Weights of a small mixture-of-experts language model, trained from scratch on English Wikipedia.
Experts: 128 experts in each of 7 layers, 32 SwiGLU neurons an expert, a shared expert of 64 neurons.
Below are experts of layer 3 (counted from 0) of a mixture-of-experts language model. Rows are named router (the router's row for the expert), gate (a neuron's input weights, with its number), up (a neuron's input weights, with its number), down (a neuron's output weights, with its number) and show model dimensions 32-63. Each number is 500 + 25 x the weight over its row's rms, rounded and kept within 0 to 999. Numbers have three digits each.
After each expert's rows: a language model's description of what the expert responds to; "comes before" lists some tokens at least twice as common just after its tokens as in all text. This comes from a sample of Wikipedia text that the model never trained on. Tokens count by the router's weight.

# expert 33
router:531501522440502497489522482484487509480483518505489572501533513498494486498541498498474494524485
gate0:498509522479459503465509507516517496506489475470489482505497532520473461483544505517482523536477
up0:508520487456524532513512507501489509490493507494479528507495498543523450521517501478537482527516
down0:536489469479506532528443523463536485531522490474483502487493534511493518484486506490485471486511
gate1:520508514473469502472538515516497505518475516536465452486498508527506491500474503508501500539516
up1:475492490500509497497543517562510503514497497481490503547515496477499462516547465498428492517537
down1:491529541518521502485494491550497498486486487499497525523508531489461498519518497513486517454458
gate2:515492498498462506500517495440494496522527538495456521522508499454505510508481484475509495516513
up2:488530478522517473533470498550488476475454503518530462445524491529530472499526536526464499510466
down2:504497487467493491503507486509479510446488544500498507517512497442512476513479490493517469518511
Function words joining phrases, mostly of, plus with, and, by, for, between, such as elements of, tasked with, Waco and.
comes before: " the", " a", " his", " its", " their", " her"

# expert 52
router:524481567446539499476533484464495497535487504515466537518525458468503480511534484491492483472508
gate0:495529485522536483499500497476472499539511512497545481510501525447467489497525490468501483475483
up0:461527533481474478482475468498467521502499505546442490471530527441497493496540468510492550509445
down0:488529501483471485506510489486514478493498485490485453533515504482471538478491516490530549492539
gate1:465520522460526456484512509459537521496518481540469504523479517491483500490502485484540523492463
up1:501525511536477483495480495561498515508449498467517504494470540475495521482483460486488555558515
down1:520441550519470484530475521493497447479483520532464492471530438534466516532488507509521491519508
gate2:527495519508502482517501506472486493504452512521498453493473519428479509523493482496492492506574
up2:490494534494519476496510556484504490513451478493513531507483476477538487494483528440482494506482
down2:464508514495476519495507519520492458517493476532524473513502494496497534500534485478507503475500
Capital letters and digits inside acronyms, codes and abbreviations in tables and lists, such as USA, UK, MDE, ISO/IEC, KAZ.
comes before: " |", ")", "I", "P", "E", "O"

# expert 55
router:504482534473520505520498536477498500500461498502519520489505481468513502513514474492514474493489
gate0:507489526450490516522484484494477446495461515553483497480511501482477504527497516500512513517483
up0:547504489523484534492474508487499499505487559533507488486472515489494490521517477535531527502461
down0:528513498562483511498482493547507494434476502482465525487502500497524484485519474480521543481536
gate1:518493481496485485491485483503460497524477494536492504525493505516472518502519522524503514505459
up1:498501475471502486480496533517500479522494491515534498504462490521513489514464557508460504480463
down1:528526500486491509507512534456504466495487478515518504475469492524487518539545499500516517428509
gate2:497471489530481523523509529530459507502462534537489496500507469486524507500489488527515543524488
up2:510503519470470478555510511516496538499486524521464474466522525528502506475518504517530496507455
down2:499454519536533479497512491445502515491566485501521482513546505478466505547477496510479537481495
Sports results vocabulary in tables and season reports, such as season, place, final, tournament, medal, and ordinal suffixes like th.
comes before: " |", ":", "\n", " in", ";", " |\n"

# expert 59
router:523485529485518490481507498476467529479517475529467540533535486522481494512507490474513472489533
gate0:544490526501501522512481524509494535523507489516474503470525535485551510510502511497496497464542
up0:493479496502500484507507533510499487533550546538485490537474530504500488518477492515513507500472
down0:528519527502489502507506490506501471538505526495520489483520471551491456531496492540477487509510
gate1:571514500492517474501489533487455519495489483486489510480485519486472501476584507494464524477497
up1:517528535510470479506521484531458470486568503511523503460462477539490517457521506507468517511479
down1:524471493553544474498522515507476528504510488531495457501489501528472516473498525466485501526509
gate2:482516476514498490498493517460507450472521487518498515540498553485501475490530504477482511526501
up2:485522507512474495511507442490484490459521490486492482515489489500499492439524538532519565512470
down2:508524497520491476453493476485505500491547461487511450545506507536506523519540513488431483514475
Prepositions, mainly in, of, on, at, during, within, including sentence-initial In before years like In 1941.
comes before: " the", " ", " a", " his", " New", " this"

# expert 37
router:510469512508547512452484513471478524510485480512482494476559443503473502497520474508480490501541
gate0:558498482496509508509483505511520490505527463511514493512527502465478510509464537524472495497512
up0:495518539537524469505510540498539519516490496470461523500499508462487510480484488518512483464472
down0:495545487507485514507508526492496536465447518482490472523499508509522517502508498487511526470470
gate1:506480521509483532462493497496493538492547511525475470508485471484492533511516465493488504508483
up1:502488484472493509512504538497510565516493497473495539483477477515543482540516486501461499519446
down1:462485488512535537485493468474484475509507511498540441498513519535492495458463513499499510476458
gate2:515480419466473518487495504498478490483484516476516486503519487504466499472463480527508503486530
up2:494513531535525484526472552529488449527504506471503476515468530506508518501558484503501487450461
down2:504506511514536502517496518501510468466500487469516490508532475482507511528506492545493541496473
Currency, degree, minus, prime and dash symbols and number pieces in tables, coordinates and date ranges, such as $, °, −.
comes before: "1", "0", "2", "3", "5", "6"

# expert 42
router:529453534515530494508521525471465496502518506507485489477521472490517534501525516494492518517510
gate0:515498461498532490493489501487468514497536519485511541443491488501516549440545501512502512549473
up0:514512471549481498457516510497542480478506501500508508521468466524540489512491480490501500474509
down0:439458469523500478504458474491520494515524501470493494539482492472538508501469497526525498507492
gate1:522495526463516518483477554458468484487459524467467497535501517479455493507493506486518537516492
up1:499474525490476522516506503521476473489506483536524482460517438519525514468469511485458479534472
down1:487539477512482494488455477485484474519499550517563485515492498520556529466512504474495476541486
gate2:515448562534527503482496516519494508509492478479493502494552518486510487494482424485480518513501
up2:499493491563535498500509513504484483510518501502516504488536505467506496514451457512495482493431
down2:503468466480478520480471537491520492549474495523523524493533475525501502511468502481489479485511
Month names and day numbers in dates, plus time words like early, late, after, later in phrases such as In early 2020.
comes before: " ", " the", ",", " his", " to", " as"

# expert 60
router:522488523450527446475516529445511537506472502505478505505528476471497470490492468518491484469518
gate0:500486478504512483521516544492518507489514483509517511479538453503528513505536483543504459448470
up0:479504459476553548467486488480479483521481519474534492491513544498491502540473527481457484513474
down0:479487445518487496556497501516447509511500520529477539501523472492482514459522559530451496492528
gate1:531503527497487462524546534455520500500537509493499487491556515481504454483475497488497490477511
up1:533460487476501484518475481470508490491524489487507462505560513497546474484511479507489516450518
down1:519505467523468486540458521477432507529504504527548499486495459508558526508533514492478551492458
gate2:488458488493528486499485490469503508504457473522532476493503531495500508488447494462497537475527
up2:498515478466487511476508501462470526524497508489467472509501492503503501514516530541531483456582
down2:538518530518538522490490504518508476523482493509481515535518500514498527495486511488539494518515
Digit tokens in coordinates, scores, times, percentages, season years and table cells, such as 79°53′, 10:00, 2008–09.
comes before: " |", ".", "–", ",", "%", " |\n"

# expert 50
router:492516508487504522498491492486508512490497512470496536507482456509477494521518474458508496517524
gate0:517537480506497517495506475456500477523482439466469550487471502517494481487492485480477527521503
up0:540520528438461532514469484516453505528537504520501476428543508457460532503495487496512527475480
down0:500493530553463518482496491489513508532527490526533485520462551501529562505505522494517513501475
gate1:482484446521514482492500491493488504506443503470481513469492492456535488515545478500503491503557
up1:478522467501482478532498563470469503522545523522510481520479476531461497498452511463490512487503
down1:547460459485534496481461482452531468518515527508484512537525509516505496502513458528468491528494
gate2:462503515516511546501481485469533514560518506473498494524499530492506502487492473454486511503549
up2:502532476511481476527484481491478484486514521492492511468482518451499508483470473493514441535497
down2:546485508530499479504524487519510493473473509487499501534503569522476492527480543504465489500549
Final vowel pieces closing names and words, such as a, ina, ga, o, e: Off-a, Nik-ita, August-o.
comes before: ",", "\n", " (", " and", "'s", " de"

# expert 57
router:494486513517538483467511530478468515500503490531490525466528440471482496527501499505522518461552
gate0:523502500468514473523508533467444470482478522511513541490507476441456499499524443508502483475518
up0:493487475508475517494501456467512520507529487498514495568504490515510481495489521496496497504493
down0:487485502502509499491511484519524538507537484466503529492526522448491507503494471475513515515496
gate1:476471466477497485508495536472496530520503469513491508523514488465493507487483524497507493483520
up1:478511463519489496464496517501485531532513468538507494492524449553504524514522498512489517471505
down1:457489481506459490459472512488535501518549535497528463471528514493494482505478515507514512469521
gate2:468486536468531541511545525499494504476500517527525500521548456475436525536494497536491481440540
up2:473482485481483549506502482493519486478444472518469498573467549462542554490469477485496508507484
down2:495576487474462445450525523507503520521463466500484521482487466464503477488512486516460530517536
Word starts and middles such as ent, end, cont, intro, compet, often after was or is, such as Fior-ent-ine, takes, changed.
comes before: " to", "ing", "ent", "-", "ed", " of"

# expert 4
router:527503512447482555466490476499502498507544479477497550489531472488502492528554518489474481491524
gate0:482551514534488500493517468492481514543566526526478449484471478518494505525497531456476506542547
up0:489506489468475502522506517494455517528515502553499507469470474511500487451505483516479535463488
down0:496491463497509483516521517543519470506455500480528511509501527472500499524531538505505519508456
gate1:573447513512505521492498494509476521517539473520526491526522485435511498538522478483481492456541
up1:502472454503470522460460474501469527520515504502523479528461505508508523492514527502479481462522
down1:486512468483434509498512481535468473474464515451470527494461464478553483496471455505533508474549
gate2:472508547493457522510504535483511538563526521491467515502534462536462450466502501495495521524483
up2:517496523503496530502515500505511479523524494521507536503475472495515487504486511522457524546489
down2:524532496514476501468507498546522467502483481537546520471476493498522507499474528549449506545455
Commas and coordinating conjunctions linking clauses or list items in prose, such as "and moved", "small but fast", "or", "; ".
comes before: " and", " the", " but", " which", " a", " he"

# expert 18
router:517509520492491502502507469454462553498484503506479522520539474445468510517505502496487521510504
gate0:514533516527504518498482472493424508453525451521497488528506496479462553501492499493494493462506
up0:500516486503459515482503491524442501468485490508442511549515525498499521500477476530516465466511
down0:512519481518497480488507504519546481492492493494456465475544537489519496537526516508512507473526
gate1:494449489528456427500521537493477518489484517493496467481470530484526491451545481467480497488518
up1:503517477455548551498482466511509465512516487478514510496550483512486534551503530513507477523458
down1:491459488457520442502509545511470478531492473497484516518517462508510509515468521473509499520550
gate2:511523536470504520498446516482440532509453476488516458523506498447484523465480480479501490503508
up2:506520478477500488457530519512479477543540513507488547468507540528519469533485491463502507523495
down2:499503471478536529503502483465508481508469518508529501505504535485553456497472456491521502527520
Pipe separators between cells in tables, especially header rows and results or statistics tables, plus semicolons and ±%, Pts, Pos.
comes before: " ", " —", " −", " +", " %", " ."

# expert 39
router:560476520473502525519494504465497491503520521531466518487509468470455508509508495491503475511507
gate0:537428520495503503523522503492515523496483520511515547497493495464504477491516517494502460487485
up0:448582478509505508503536507494499496496481462496506515457498501486516498537470519504479542460509
down0:514430464500529469488523526508530525519473541515490524522492475477489530490499493496507465476481
gate1:454508520507490529483532503460546480442521500481522482522488480493533566507473498465484451508507
up1:484523478494503458534481508482488534485450545489448502486522498484488525509479523477531485483514
down1:492505451511511497534489494559515442487506477509511475522510504493463497479491461494458520497521
gate2:487449542466502499552500540460513556514489503527507502535417492493471521493545488490505469498484
up2:518467484473481506458489490530509469508463499472517519499531494495533492491526461503496521526491
down2:457545480514511490474515482520476477472518470505469466456540482503500480517488526492506538537506
Words in names of countries, leagues, awards and media, such as Television Awards, Australian Open, United States, film, series.
comes before: ",", "\n", " of", " and", " (", ".\n\n"

# expert 11
router:510492513498539499502538470453497530490482497525461542509516479515485518496537479464493478489471
gate0:520520522536520468480526503470509491522469461480497491505556502536538463508500515485530475488457
up0:482509481475503529532488510490540520500514545455512489518499517492460510467530517507476508483536
down0:494473508499503546500488520518469522478480486507465483538520505486481532462524481499487455525534
gate1:476493512459524481503553473522519497446515504539502503485485465460455482512511507458503498504468
up1:496458519486531475474469503500491541496512473533477449493477494518490541510477531526529477483499
down1:532528461529535488520522544473477515526483509445528492529508488512486502517534532487513524535461
gate2:460476497524530463511520508444497507522473494513498499531497510497523469502522462482512480498477
up2:526497540472478468505518488507512505486498505495534508514501463497541506498491540474479494492480
down2:536462489500517483485516507474485451507504500500502485485539532509524492494521536530516508492494
Word-final pieces and nouns in institutional or place names and terms, such as Baxter, Presbyterian, school, church, State, Colony.
comes before: " of", ",", " in", " and", "\n", "0"

# expert 36
router:526522521485491533502504515451487512512540504484490531519517436498507501513555478483471467507507
gate0:501518506482451476460503497496510502460500545559478484498492556529518513499521461457502524489548
up0:500498462482517497527556523478487517482493510482529523494530466503495543512483536488506498564496
down0:524491486509486518485517523539501510505470532526506470518456488516514468531480492484464508462483
gate1:511480532513474472498503541516505524491489524550458551510503499467471494502510503495504469520509
up1:535514541490506520491503475501508486466506444507525488499508459510465539489492522511500495529478
down1:478526526508556471530507478480476529505538559480510488541470499504443476494461472494485516519518
gate2:492521529509509488486467516516505516511565485505513487498470447450498492455515496516498500513521
up2:530506509469509498468549454540470468505539510497501524498487490484482485454500482523512468558465
down2:472511494508515485506515481474511508476479508485486494525511489478481496462503524481553525521510
Commas, mostly after a word ending a phrase or list item, plus quote-commas, dashes, semicolons and digit-group commas like 450,092.
comes before: " and", " the", " he", " which", " but", "000"

# expert 22
router:492495528505493488444512460440489507514480504478475547475475475478499490559498451500495508485535
gate0:539483491499483476496525527469499534477455537523485515466498515483525481516533515504518461510523
up0:480506530465527522529410482487487530505495524486536502501541477484485498531529489468524543522511
down0:538483511464552465493473518485485521500470517486502546514516486453491445543465527527513519488526
gate1:514489513523546495454524528502508508514472503510483511508477539485521498568510482463501529523534
up1:525492509503457484469485518511508522483500465485477523491499478520488506464496519508528481482488
down1:507485540448464515492510501503504495527563487499493490490505476518447483496535517518523484494541
gate2:461508529525533507455461470483478492514501452536477510515466495466498500501515512521513499505496
up2:508530536547517528519486493478504522526484466486508506507486509531511486501484508488492596511528
down2:495506520493543520508486494462502530455526486487507456511516502485504454446529492485500464496459
Closing parentheses, braces, quotes and percent signs ending measurements, citations or LaTeX, plus digits in wiki table cells, like "(32 km)".
comes before: " |", " |\n", "|", " (", ";", "-"

# expert 43
router:530547522472484521500519498459523528521475468501441512480489470490536513513544502505518509522502
gate0:498491536479493501479508518484493512497502482509454514485486470514484495535513458475474485525524
up0:494506460476479514462555528472470513498515521525537520489520524495468531522522500518488563468499
down0:507472538499450491521543486532488532471571529491533523497544481498532513482517499494494519476466
gate1:523540523501521541487518494469476521525523503506505501495504531532497505495470494444492577504549
up1:499520482521485481515469483514512520501485546509495470487501541523466518491482504455555522537518
down1:537511499521526502533511505508506512552545494519491567565477513470482544480501468458520548513500
gate2:495537548496457499486479507454508532477461530512495505504472486514528474507512468526529519481522
up2:513495493516473491514478504486503534450518497520538505519488491531510491485556492527505524501485
down2:472469512477536515477519510529476474551475538472493501483497517473453506513504494517488494515516
Nouns for positions and organizations in biographies, such as University, team, member, coach, President, Professor, Minister.
comes before: " of", ",", " in", " and", ":", "."

# expert 9
router:536481550487549493434497516457506538501469482509500553518529490483490495509501471482490488480514
gate0:498478500477463499431444506485567475450514509512544518485485480493498527517517496502497468537484
up0:505499541492496497530454502454539516490475506564499503498532500516514518495537474473515498507470
down0:480494512484543467511553501478540503473489523473496506521543533487488562477539494461511498487466
gate1:510520531475497520488495503432526507491507456521507528497484459482503448508485523491520549565515
up1:528482524504529479456511506550485525504505489503479540499566492501446522538488510461488489510467
down1:492502487494499497468439516484502512473531468502471508485531481517508485493488518479522512479514
gate2:496466543491567507466477502442477537481463493489472477533580490513491469501494490514497510489533
up2:515518482505487526517523482558461477481536525490513499465449484546487511495532497508498483528460
down2:504505516490510523534496496539470507462511483439503470496528469482482512503511535528476483530549
One- or two-digit numbers in tables, scores, designations and statistics, such as TP_11, Site 132, 3.1%, track times.
comes before: " |", ".", ",", "–", "th", ";"

# expert 24
router:481499529500486530462562507473496509479530533511469483458512474487485477493567493530466486514476
gate0:485476510494494497523475494501494511493508512480510467488529465497502470476561523562486448518473
up0:454563477548510463443516514506511498476491441460484519513468494492534542522457514465519459544495
down0:527483501487491507540546544467531499533515522502501496499518428496476531481501510464497483495551
gate1:470479515501514501494499520472495519455510504472526490489488461453509472528494542505504532462469
up1:497462560476469479520502468495531458536496520475508477503550484478480516519518485558503518526515
down1:519491509489491476506493514499475508497481450499460533476493497521512545459479517504529472485539
gate2:518493538507480523472549497515527467499504517506510445486513462539516461499514482509487499467497
up2:503505473500478498504527494471508474498517551521532450530481446507522491516512482510480494513530
down2:527508496501487494529490484514476539564510474500525535515505490477521557521527481460458511512514
Main-clause verbs after a subject, such as was, is, were, had, has, been, plus not and sentence-opening Initially.
comes before: " a", " the", " been", " not", " an", " in"

# expert 27
router:511490512449490533491524500451472527494491535493477471528540465530516511523495472539510502502506
gate0:472505484461491505518526524512499503508502526477489466485471469534484483482532523513510498475517
up0:511520510498472469450490494492472517494486487519477466509504511491563521486537533506476471500540
down0:511452469536491524526494484489490515529502520512500557493492521514537480505524519462476514438510
gate1:496474528484487511491497467468472529537444507500497497491555519507514508531501502551520505479514
up1:495507508490516469513503477474503539488506544457503516472470499465519467500515509477515541488515
down1:495480502490489459480495524491523483487506502481493478456476462505452492521501506500505468511498
gate2:457534541518461504472546474469495548465460522511481507471508518506499491479512486524524517524526
up2:527526528502482477498444493462526489527496482480467540518544477481496501484482536529510551490510
down2:479499548528540466491547539496502518499484498545540490499531499475466516514467488504501527456487
The lone space token before a number in tables and score lists, and before years in prose, such as | 0, in 1879.
comes before: "0", "1", " |", "201", "2", "3"

# expert 29
router:542500512483492546500530461466471524472506482501467546499539461482518516540517480480517458503530
gate0:473509521461549533470522473482493530490460476515483493501482446497484518484527460467507524482522
up0:476511507516494495485480460516494518492525476544482474509526468508457473513505536486506529468529
down0:542512463527505505472466505513519514453511498520544489553483501462504441503518509528482508527534
gate1:508518527480471467537497521506488506493488489497484481510516477501515527526550477495477505500553
up1:509450464531525440497489499507510497501499519513488515489501500478502478487512471537523523488481
down1:455486528521504536458513509456479477470485480510519522524511467487532509517516483480460542503507
gate2:522512535512518508475528526502503502475509496491455508473492502495554495539485463527489499503490
up2:508511481510479498480522467485473492453514551529521482492534451502517548523506505462487464523512
down2:505494495516448538496476476516490484444519490507490497479510509504540502533487490522486516515521
Noun-forming suffixes ending a word, such as -ation, -ity, -ment, -ology, -ies, as in neutrality, relation, policies.
comes before: " of", ",", " and", " in", ".", ".\n\n"

# expert 51
router:522496564476546524497525464434486500525522482529479541480565484541493490486541453480499501476490
gate0:554463510479539494453514486481453480486500429495444488521525489527532534509473521514521477497507
up0:544429523539505521477537513487568444501493478473479501499507480545451517495512535543488488479473
down0:508468516534494509503502489498505489508467546525495501510521464550512516463438468510525552459517
gate1:496509501488480488491502555476500515506466471478504516451489558495465501532477516521497530473503
up1:514540469524479501578484467515437529514515502502529512565442509497523483456490523505521505482485
down1:511502460491508487470538518479469524496468482455494513500516504490465491540502508472456528472494
gate2:491492535496494550523455504483519500517492515535499500503488490536516444440505498498537494540492
up2:526469517498479491531528507467511506519462538508544487491456514492531518454508533492549517498464
down2:526497504490537531482531518442494444516491530447491531530493505480452498493513490498489504513499
First three digits of years like 201, 198, 199 in dates, lifespans and tables, such as (1979), 2015–2016, born 1949.
comes before: "4", "3", "2", "5", "1", "6"

# expert 1
router:505475538482505531505521502416490514524530459483466530496539503477517520529548448508495476528517
gate0:529526498481472539498521447478524502470473483486507523532474463550537511485508498449480484521527
up0:558468546439469510553515513479491494495506495492464548485510525478507477534540504497541505494510
down0:510522564492471482523529525504476502525527463495552512533470528530490496513497449491494528474517
gate1:479526543515477492516519509502488533494504455479485492519466473504477490508530498484503485540504
up1:513503462518529459511473462509490488529463492503504498474511488506444517507493515534485517480476
down1:473489511481522511471510500498534520507497545472515455518530477475515464476524497544556491480487
gate2:440509470510507529565517553487507491487513465506486502498480492552480504490480496469489488488520
up2:500509492532536489451480528522517502475500480505492503526477437496471505511483503497489504514527
down2:490470508503481512477518504523524539545524483557513501488446513454515455511514481545519515532505
Byte pieces of non-Latin scripts (Thai, Japanese, Greek, Korean) and the century prefix of years in lists, such as 199, 200, 201.
comes before: "9", "8", "0", "4", "2", "3"

# expert 47
router:517530544507491509482500477471447512480513497468483524482486466522515500483541484487490466497506
gate0:499530549471477519459507451491476473550538475445513487485486511512493450545569513525505501488486
up0:456476518497526521516490513527450534475506479495458493492477499516504500520534522495510506497437
down0:479520521520487515491516494500516503440495507512506470464529493516512486464561500508469522494483
gate1:500518506476429534519500511465498469509547492466483503481474487470533545550544496496488497451517
up1:536500475527492475459482458478526499478523479494510529477492481450493453514502501479514530487478
down1:554507462525487465513523548485452502483468514502516564486489440493488500530524517483473545482500
gate2:541511530482540516477507452541471505479554490495492506497526498501508490494498481500504508476496
up2:521529482498515464498517464526455480517546510522466512480472481514529472494529480497537513514516
down2:505528483528515466495507561529496542477493507472552483501517505494494555501511481469471468515480
Verb and plural endings completing a word, such as -ing, -ed, -ate, -es, as in revolving, persuade, evaluate, expected.
comes before: " to", " the", " by", " in", " that", " of"

# expert 23
router:565511508498518502496485499465479515489518509517483517503519462469455503500539483494514519474510
gate0:523521506517518504481523513479539505507515513482488512473501481462507509487542439483458553436488
up0:504502477498511496440440514477520522496515504455483500456507480477499509477496447452487572513488
down0:514493471495496494477548469491552490516461491489483513520491517484519470509510514516523507498488
gate1:495511495490492523542525497478440486491491527524492491495463525499498468510508464507480512442480
up1:465476548502520465468460493524535458496512476492506489514516451464500538502483535495524496573480
down1:507528496480518496485519503469509510493487469509471563478520459452464531546471482528480522526489
gate2:542485573494509541502501488473496498545488497484492506521518510499503513522452489487515521503472
up2:496511537480522513510524501514496447512475471469517501536515521493509532447470506496544501511468
down2:506526504514462497506509486517469478494493479463521465532501520536497512494541473532503466514496
Semicolons in lists and tables, the conjunction and, and topic nouns like age, record, album, population, plus tale.
comes before: " ", " of", " and", "\n", " in", ".\n\n"

# expert 56
router:520500554488491484462508472477459493465504487482488503455529468528470496502529478474489504489505
gate0:514494550468495513458511520522501461459525504490476474454540445526502463534545476487496528531560
up0:509487509489494498491527515521509486475505497527482554503538482520542497505493475516470517476528
down0:495471551460468505521529452510540475450486483489506527486504520478493499514489535482497498536520
gate1:527490499485507500489473449455527475458493454492497517462563455496498500499490514514451535545481
up1:448507527502559549499486532509509493468522526530472488535515510545483554501500478523525516534517
down1:522520529491482486486487503538498487542500495485503497519452474484501498522497500536502507491441
gate2:482491497500512512488503518468503499490461491554485487481512487481546523480528511466519509494492
up2:525509468477493526534476526515491527546496509508469497547490488442497526507474493492502487498488
down2:502474510487520465534499492483490530518502534527489511525464491457497500521474528499496477532490
Standalone space tokens before numbers in tables, lists and results, after pipes, semicolons or dashes: "| 50.15", "to 1948".
comes before: "1", "2", "3", "4", "200", "6"

# expert 0
router:513528502460504470460492478465487538476524526510486532475528494482523505518577509513454490483496
gate0:461533466472537484479501486453480522517503479512502534535504535516520512518545485531505487512519
up0:520468504458525507520482525508499525508491496466490473519478491517500507536525509524512486494514
down0:491512450502467496493495559504515460488448559508521476478497500501554522524540484530530515485457
gate1:510514502464491484517484540476463515494484519524464529508530530541501494462515476520496487507500
up1:464453501508498493478532506507495537513507471534467512510501490493524514503494514563529507527474
down1:533487468486485479479483496514512531499509493513497544546507573516475559522506505507482520500465
gate2:530467504470503489495506495507507503468517525536513518510479497518512529519524485494484478449474
up2:521500472497456492530490507522546510479507508519482469494503525515507442474498486481539494493518
down2:495486499536507529558501508486493497485490510538507541513513484486455455489501476482490496470499
Prepositions after verbs or participles linking to an object, such as won by, married to, elected with, against, between, including.
comes before: " the", " a", " his", " her", " an", " their"